Weights of a small mixture-of-experts language model, trained from scratch on English Wikipedia.
Size: 13 layers, width 256, vocabulary 32000, 30.2M parameters.
Experts: 8 experts in each of 13 layers, 2 picks a token, a softmax router, a shared expert of 192 neurons.
Training: a variant of Muon for the experts, 299M tokens, 4561 steps.
Below are experts of layer 5 (counted from 0) of a mixture-of-experts language model. Rows are named gate (a neuron's input weights, with its number), up (a neuron's input weights, with its number) and show model dimensions 0-255. Each number is 128 + 24 x the weight over its row's rms, rounded and kept within 0 to 255.
Before each expert's rows: "mostly gets" lists some tokens that are sent to it at least half of the time. This comes from a sample of Wikipedia text that the model never trained on.

# expert 0
mostly gets: "\n", "==", " (", "===", ",", " ==="
gate27 [ 90 127 118 135 141 123 160 104 123  98  91 118 107  96 108 151 171 165 156 176 121 123 145 137 141 127 134 156 110 132  94 142 127 145 108 188 120 127  85 147  95 126 147 125 102 163 131 121 131 142 108 106 101 162 144 119 136 122  72 135  81 153 127 151 106  93 115 147  78 137  97 134 105 132 147  97 112 125 122 128 127 164 122 168  98 132 162 135 120 178 152 115 134  83 127 136 126 118 158 115 103 120 139 127 100 127 171 150 142 141 102 164 162 177 167 137 114 129 162 127 159  59  97 160 105 143  97  97 135 147  82  99 153 118 129 113 108 159 125 105 107 103 115  99 147 134 121 123 125 103 131 162 131 163 132 104 115 159 145 132  88 139 163 175 136 149 163 116 167 102 111  99 135 114 130 163 170 114  83 137 131  88 162 111 139 138 130 158 136 161  85 110 167  88 152 116 115 147 167 146  95 119 155 135 156 120 124 126 124 154 132  94 144 137 104 124 126 149 100 110 109 120 129 123 150  69 148 113 110 160 108 126 137 134 139 108 100 112 130 117  94 100  89  94 137 111 137  91 129 152 148 125 130 136 154 131]
up27 [115  90  91 121 108 114 157 109 168 154 132 113 107 115 129 109 144 140 129 107 132 174 141 116  90 137 111 157  93 122 160 110 131  85 132 132 110 160 119 135 170 137 123 104 114  91 134 125 149  97 128 163  98 100 116  98 111 154 117 114 118 115 157  81 107 187  90 119 150 106 149 129 157 109 118 124 122 148 141 100  91 101 116  83 124 171 125 128 160 110  67 136 140 135 120 147 100 118 133 144 131 133 140  58 127 139 114 207 184 119 125 145 135 150  87 140 136  92 153 144 121 125 133 106 127 120 138  87  94 129 116 140 122 132 118 185 181 150 144 140 144 151 153 104  84 103 143 133 109 116 118 129 138 157 126 126 102  97 166 125 125 157 166 107 129 110 130 163 104 123 132 147 117  97 130  89 138 135 132 156 131 125 100 126 140 169  77 138 102 111 123 111 114 160 116 149 146  90  72 106 125 134  87 125 125 110  69 118 105 139 138 100 123 107 103 156 107 142  82 134 153 118 109 115 158 149 136 119 140 112  97 142 136 102 148 121 144 114  95 133  84 138 138 136 152 104  88 143 125 151  97 135 147  97 153 135]

# expert 7
mostly gets: " 5", " B", " 7", " 6", " 9", " 10"
gate0 [165 156 119  74 173 120  99 139 150 154 132 108 140 149 151 146 137 123 134 110 123 126 127 125 149 126 114 183 107  92 158 122 114 134 162 103 133  90 101 113 138 127 144  94 139  91 164 104 128 141 157 117 122 126 120 192 128 127  98 111 151 112 115 128 138  79 101  94 194  83  94 150 109 143 121 169 143 145 167 148 122 151  91 161 130 112 128 109 138 104  82  92 100 126 111 117 106 135 119 124 129 115 100 154 142 119 127 110 105 154 135 150 144  93 149 115 116 107  96 130 139 137  89  69  95 139 103 132 115 121  88 139 115 135 148 117 155 144 102 140 156  71 147 134 142 114 149 116  88 102  99 148 137 149 119 121 124 168 145 168 119 169 136  94 132 146 138 177  83 120 128 120 147 117 107 106 109 126 124 124 151  77 141 142 140 175 139 125  88 168 121 119 158 138 149 115 148 153 126 118 109  95 144 128  55 125 150 132 141 106 149 160 135 126 147 140 163 119 123 114 120 152 123 111 116 141 118 133 126 128 108 140  72 158  95 104 145 104 176 135 130 104 171 152 126 136 127 119 144 189  95 133 127 155 128 136]
up0 [127 174  75 121 171 132 105 185 117 142 106 129 128 161 129 150 143 116 111  96 127 123 146 165 143 142 143 114 153 144 124 149 118  87 124 111 198 155 107  84 105 125 150 150 127 149 139 118 103 112 109 156 161 150 127 132 106 115  99 113  98 156 142 114 105 151 147 143 107 125 104 151 158 145 130 101  93 107 161  92 121 150 173 124 123 108 161 123 132 130 100 105  86 143  81 129 159 107 116 138 142  82 139 113 127 126 189 130 105 110 160 122 149  83 120 100 127 135 118 148  81 121 128 119 140 103 143 121 124 141 113  99 144 129 133 138  93  74 123 104 149  80 129 206 131 135 157 147 110 127 105 172 164 114 128 104 123 141 103 183 128 157 166 127 174  88 114  83 119 153 120 121 125 153  93 103 123 138 146 105 110 109 125 115  92  68 111 133 102 172 121 148 143 120  95 106 150 140 131 181  98 134 159 134 157 141 141 152 113 139 115 133 132 141 145 124 114 176 124 102 160 135 149 160 139  90 134  99 126 118 129 144 130 115 132 113 113 170 156 124 164 112 162 153 142 121 119 108 124 120 145 125 120 131 138 126]

# expert 6
mostly gets: " the", " The", " a", " his", " an", "The"
gate1 [114 138  98 177 134 202 141 135 117  75 102 167 102 126 137 109 108 137 154 127 124 109 133  97 143 147 144 146 127 157  70 114  89 165  94 157  80 120 149  98 115 123 104 119  99 100  78 140 178 139 142 120 114  95  86 168 135 111  98 125 123 115 104 147 123  86 143 120  70  98 108 128 137 105 161 118 106  99  98 137 140 109 122 128 109 140  91 134  88 120 148 145 109 139 136 145  78  96 119 112 133 130 132  96 112 133 113 190 131 145 110  71 128 149 114 132 115 122 101 132 152  86 143 145 124  91 187 125 128 134 124 135 148 150 141 120 150 164 107 168 152 105 146 110 153 119 146 164 105 100  99 121 135 150 162 153 109 125 107 114 130 139  96 118 134 130  73 107 109 130 133 144 105  91 163 110 102 109 129 142 111 109 158 110 178 151 141 112 107 115  96 106 121 141 113 111 112 107 141 145 173 149 105 139 138  65 122 138 110  90 133 123 111 105 140 127 117 122  97 133 118 113 128  84  99 151 115 104 117 147 138 149 167 104 137 138  76 122 132 129 134 125  84 116 147 134 159 134 117 117 109 147 144 137 152 137]
up1 [122  98 107 160 111  83 124 142 151 135 113  97 120 144 144  97 144 122 124 152 158 126 102 154 126 119 124 117 162 132 142 153 138 111 107 134 165 139 118 119 154 109 143 144 114 160 116 108 131 175 147 120 168 134 101 146 154 105 112 169 144 128 118 140 165 126 121 127 117  96 125 156 122 107 147 148 102 115 137 119 129 100 141 133 153 133 159 122  56 126  81 106 148 111 151 145 139 130 124 111 150 124 110 123 161 125 123 107 106 151 138 163 154 151 103 115 137 141 152 151 119  91  93 141 120 119 154 100 143 109 123 145 134 113 155 159 128 143 125 109 156  83 116 133  80 107  89 132  67 161 113  82 145 165 107 109 139 146  89 141 144 110 116  88 128 140 115 158 143 167 158 165 136 121 121 183  81 137 133 136 113 108  99  93 118 135 172 146 156 150  55 125 204 169 143 113 152 187 118 134 133 106 139 159 126  97 138 124 153 105 126 125 114 176 149 159 109 121 117 147 103 126 112  89 122 132 134  82 148 156 138 128 133 170 124 139 128  91 130 152 129 134 115 156 124 127 213 148 139 113 150 143 138 157 122 133]

# expert 4
mostly gets: " |", ";", ")", " that", " which", " he"
gate1 [131 163 120 144 162 162  94  78 127 116  99 157  96 101 142  93 116 123 125 114 113 150  96  89 126 124 158 155 143 154 120 100 120 149 114 130  77 117 137 116 101 138  93 134 173 110 142 143 134 172 113  82 108 111 116 149  99 125  83 134 108 123 135 139  94 135 132 130 145 129 144  94 113 130 136 147 136 153 115  91  92 101 139 125 129 128 113 126  87 119 110 159 125 155 137 130 149 140 151  83 121 168 129 157 144 147 165 122  96 140  72 128 169 170 134 106 113 113 139 119 157 107 173 131 146 141 129 138  50 106 125 138 148 140 116 142 127 105 179 171 122 134 134 115  99 109 148 137 130 110 144 124 143 147 199 129 161 135 131 106 130  92 157 154 132 132 166 123 136  99 143 152 137 115 129 110 156 172 125 145 146 133  90 169  94 142 108 156 135 138 143 118 169 112 113 153 123 148 167 132 135 110 108  89 106 113 128 131 104 100 162 122 201 127 170 111 126 105 145  86 160 122 141 113 120 108 119 137 152 102 135 101 110  97  90  82  86 104 177 117 133 142 119 107 155 125 109 113  83 123 143 105 123 144 115 137]
up1 [135 197 163 134 130 156 115 119 137 131 115 126 161 112 135  91  70 116 143 130 120 152 185 119 120 144  93 119 109 100 156 133 139 129 117 130 120 127 116 131 144 119 134 134 143 144 122  92 125 161 127 138 123  79 120 198  96 169 146 113  95 119 150 147 110 154 165 129 161 157 128 136 116 146 158 104 146 137 125 136 130 152 116 156 103 125  67  82 122 148 128 112 105 116  98 169 112 123 124 113 119 127 151 142 117 133 172 130 124 109 122 147 132 153 159  87 107 124 132 114 119 138 158 127 161 138 143 115  79 114 169 179 106 141 107 117 125 129 108 149 145 134 119 131  89 118 157 144 125 167 137 142 145 155 171 124 161 108 123  95  84 117 106 144 154 131 155 160 121 146 107 141 126 128 128  99 172 118 117 142 110 130 103 131 139 149 125 129 122 168 109 165 124 130 136 144 112 121 133 166 150 167 141  99 109 127 116 137 133 107 188 119 159 128 204 137 146 151 128 136 147 132 122 114 160 113 174 179 155  84 133 153 152 146  46 103 156  58 143 119 129 131 130 112 115 133  88 131 117 128 142 121 162 155 129 146]

# expert 3
mostly gets: " George", "ucci", " President", " King", " Preced", " son"
gate0 [139 114 147 107  90 149 125 150 121 100 101 123 126 142 123 108 154 155 118  92 118 108 133 135 137 116  85 105 145 127 135 131 114 151 138  75 143 108 119 125 151 160 173 134 143 150 128 128 116 118 175 101 133 125 135 125 146 112 174 125 108 143 118  94  95 111 113 137 106 108 152 111 108 166  55 144 138 161 121  97 147  81 121 117 179 132 128 156 107 143 161 173 123 116  85 145  96 100 110 103 133 107 135 131  98 123 175 189 135 140 117 125 141 151  60 110 131 152 127 120 114 124 105 125 128 162 145 114 156  90 147 118 136 135 123 109 120 174 126  95 108 104 109  97 157 101 127 105 117 125 139 142 133 150 127 120 129 141  99 143 143 189 115 115 171 133 130 128 140 131 111 104 139 123 114 126 122 151  74 130 145 124 137 101 115 124 176 119 153 120 163 122 107 159 127 169 127 105 104 110 162  77  91 140 110  98 116 123 155 108 148 116 131 115 151 115 128  87 139 134  99 135 208 112  94 184 128 105  91 124 143 120 155 151 128 124 101 159 146 120 133 147 152 129 166 136  99 144  91 161 137 107 152 177  94  92]
up0 [174  74 163 130 166 151 107 101 139 165 111 136 150 144 112  62 127 167 143 127 122 109 156 146 148 115 135 148 118 106 127 131  88  78 137 117 137 110  98 148 103 112  73 125 131 121 115 154 122 179  89 119 120 132 120 141 136  85 141 177  92 123 164 143 129  98 106 138 138 166 122 176 119 127 157 119 137 127 137 162 130 160 132 110 155 108 113 150 148 138 111 129 139 105 116 122 131 137 136 175 136 164 138 151 129 126 153  80 110 111 120 144 108 115 112 110 150 126 107 125 164 126 138 145 118 124 121 104 129 178 111  98 113 120 125 120 157 123  90 125 179 154 127 136 150 100 105 151 119 127 147 120 189 105 118 124 159 116 166 157 154  94 137 169 151 132 106 112 168 171 108 127 133  84  88 123 128 118 128 132 181 142  68  99 100 114 104 103  75 150 139 182 145 113 101 140 112 144 138 126 121 179 133 108 119 151 113 117 132 110 136 132 116 137 149 155 117 116  76 131 143 144 159 147 146 138 143 160  97 161 169 109 164 120 105 171 131 102 137 167 105  90 131 130 117 124 108 115 113 123  99 121 109 151 138 145]

# expert 2
mostly gets: " m", " x", " 0", "·", " Total", " %"
gate1 [141 117  94 141 102 138 128 107 143 136 115 105  83 144 153  81 117 120  84 141 121 159 140 144 138 128 145  97 126 102  89 167 142 135 156 122 137 154 120 120 143 126 128 113 103 118 114 117 134 127 102 122 142 132 136 135  61 114 158 110 115 120  99  81 122 126 155 141 135 140 168 140 170 127 114 153 122 177 133 127 125 148 158 121 144  95 111 118 143 148 117 126 125  89 113  83 139 116 102 124 119 114 124 104 133 116 152 128 118 203 166 110 172 114 151 155 158 151 101 109 110 129 115 126 100 149  99 100 130 121 107 137 100  88 121 126 164 136 101  96 161 106  96 143 149 137 168 162 121 121 138  99 144 130 130 133 152 114 164 101 170  91 103 117 201 144 137 184 128 148 139 105 197 100 117 120 146 147 103 112 104 160 124 147 139 149 146 140 166 146 143 122 139 137 109 152 159 134 140 158 143 115 150 146 142 159  65 126 154  89 183 141 119 127 104 146 141 154 110 159  98  83  90 116 111 118 166 136 149 131 147 121 125 125  86 123 102 102 136 116  66 145 135 130 125  99 127  94 139 130 101 162  97 132 148 103]
up1 [166 117 112 138 127 120 110 117 135 166 156 149 148 123 110 169 139 103 118  66 107 130 128  95 167 126 131 169 152 127 146 143 141 110 133 132  95 132 122 151 155 201 112 115 156 126 120 125 127 110 112 163 134 102 159 120 174 148 132  73 116 109 159 112 128 130 122 177 105 109 115  96 154 143 106 107 126 148 151 159 116 138 131  91 157 156 139 103  94 130  82 135 150 116 131 143 134  98 168 135 137 168  79 110 104 173 128 132 132 138 118 119 136 165 151 110 126 114 146 163 152 124 151 130 196 106  95 156 146 194 118 141 134 136 165 121  74 155 140 107 145 139 135 103 153 121 152 130 165 106 155 159 125 121 131 148 117 145 168 167  90 109 129 143 134 133 147  91 114 139 157  81 115 136 133  89 128 140 150 145 115 143 142 129 108 122  90 147 153 174 150 118 147 108 151 128  92 126 165 129 121  93 125 146 167 135 122 133 151  93 119 111 120 135 142  75 120 167 157 136 101 126 117 148 111 137 107 154 119 136 128 104 161 139 111 158 119 130 131 193 100 103 171 173 124 121 135 137 152 103 136 112 155 150 145 152]

# expert 1
mostly gets: "-", " in", " for", " with", " \"", " on"
gate1 [156 144 124 160 123 143 109  92 109  98 121 146 135 137 133 184 157 146  96 117 102  89 150 147 140 166 146  98 115  99 137 147 123 206  92 169  79 176 111  92 143 145 121 145  54 124 130 127 127 135 135  97 153 130 106 119 108 135  86 127 154 122 134 137 143 168 101 169 115 113 132 125 127 146 103 133 120 134 135  99 143 122  96 114 138 120 115 100 144 147  92 117 127 157 133  92  83 144 157 106 131  91 108 156 120 112 125 119 127  86 165 153 133 144 148 161 103  99 139 152 164 148 108 128 127  87 135 110 104 161 191  74 129 114 129 103 158 132 124 100 124 123 103 134 131 105 117 145 147 132 113 104  92 140  90 142 140 128 115 121 121 106  89 143  79 106 141 128 100 129 113 140 135 120  95 164  60 132 134 112 117 140  98 142 128 105 173  91 112 142 114 114 102 134 119 137 109 159 119 122 122 106 124 103 151 131 152 120 122  97 110 109  91 137 101 138 118 111 143 131 109 151 153 114 170  91  91 179 112 110 122 132 131 144  84 136 137 153 118 136 116  99 138  98 143 101 174 131 161 123 144  78 134 125 156 165]
up1 [120 165  80 106 124 140 110 111 123 136  73 112 143 115 130 125 118 115 123 139 109 144 145 139 130 138 129 114  86 103 136 153 147 113 128 133 124 126 113 113 142 131 131 104 133 145 119 107  87 144 147 111 115 167 110 130 133 103 109 120 133 164  71 100 142  94 107 147 109 103 131 155 111 148 104 189 120 140 161 142  94 149 136  99 156 107 154 108 144 164 152 134 138 131 144 132 144 134 154 121 128 154 185 120 137  78 146 147 121  56 145 115 116 143 165 106  88 114 149 167 105 117 134 145 156 146 137 106 153 112  80 109 127 134 106 112  96 158 138 188  50 127 151 148 113 170 142 122 162 131  93 115 127 151 146 171 160 148 118 126 123 117 143 125 130 113 118  91 165 138 110 145 124 166 165 177 115 143 154 143 139  75 121 133 165 129 130 114 168 147 131 143 114 150 130 106 136 135 132 121  94 120 129 103 111 112  90 139 151 117 153 114 161 155 127 131 116 136 163  80 153 117 150 164  93 131  87 147 166 106 160 123 117 144 110 131 141 144 112 159 173 140 109  91 106  93 140 133 102 125 160  71 134 113 110 166]

# expert 5
mostly gets: " is", "|", " was", " were", " have", " not"
gate1 [147 122 126 118 111 116  99 127 135 150 106 105 178 140 130 108  97 145 116 103 116 139 121  68 124 183 139 121 138 101  82 150 145 139 111 117 103 173 170 135 126 111 161 146 134 142 124 143 134 121 154 152 114 135 127  93 105 138 129 121 118 112 106  88  73  98  75 152 117 134 113 141 163 139 153 110 152 131 138 134  80 121 136 134 110 100 120 102 122 150 156 136 151 107  95 159 125 110 154  88 100 120  84 127 109 126 166 151 143 150 126 135 166 129 135 213 145 123 108 183 112 107 145 110 126 124 141 125 135 125 118 154 105 110 144 135  99 129 120 132 133 118 109 150 106 113 127 171 159 101  96 119 140 134 135 104  99 101 151 166  94 158 120 156 117 130 158 148 101 142 103 145 138 175 117 148 122 151 138 144 155 109 148 154 108 148 138  96 214 116  92 140 135 124 165 145 117 121 103 112  96  59 124  90 125 118 161 115 101 115 121  60 108 124 125 110 154 101 112  82 120 124 129 148 139 125 124 139 163 127 110 143 132 113 121 188 137 150 134  95 135 158  95 145 107 154 119 150 116 135 140  98 107 109 157 147]
up1 [165 134  99 144 108  68 142 102 152 117 143 133 118 149 118 110 101 147  89  99 113  91 101 131 134 150 118 166 184 128 106 113 105 129 104 151 102  79 126 117 114 119 114 140 131 144 102 143 138 138 121  92 151 148  97 177 151 132 151 149  95 109 105  93  85 167  94 142 156 162 145 156 129 116 150 137 128 134 192  88 152 101 135 127 125  73 126 149 146 112 112 128 115 163 116 122 113  93 155 125 128 188 123 119  97 122 116  87 142  95 114 160 135 106  92 155 149 113 127 133 138 104 129 130 173 116 136 125  97 117 122 108 103 114 138 123 132 182  94 141 146 158 127 114 109 103 125 136 114 165  93 130 124 132 144 143  91 160 110 135 165 154  96 114 134 130 151 148 157 167  69 154 146 137 143 121 129 127 145  94 135 171 117  83 121 111 115 137 100 157 164 134 152 115  68 139 101 133 102 117  75 117 140 138 109 136 130 103  84 150 124 108 112 137 186 136 156 127 150 121 108 142 120 162 142 156  78 105 130  96 135 117 134  93 158 119 137 124 142 148 149 105 123 134 113 117 125 142  82 109 164 102 132 118 144 126]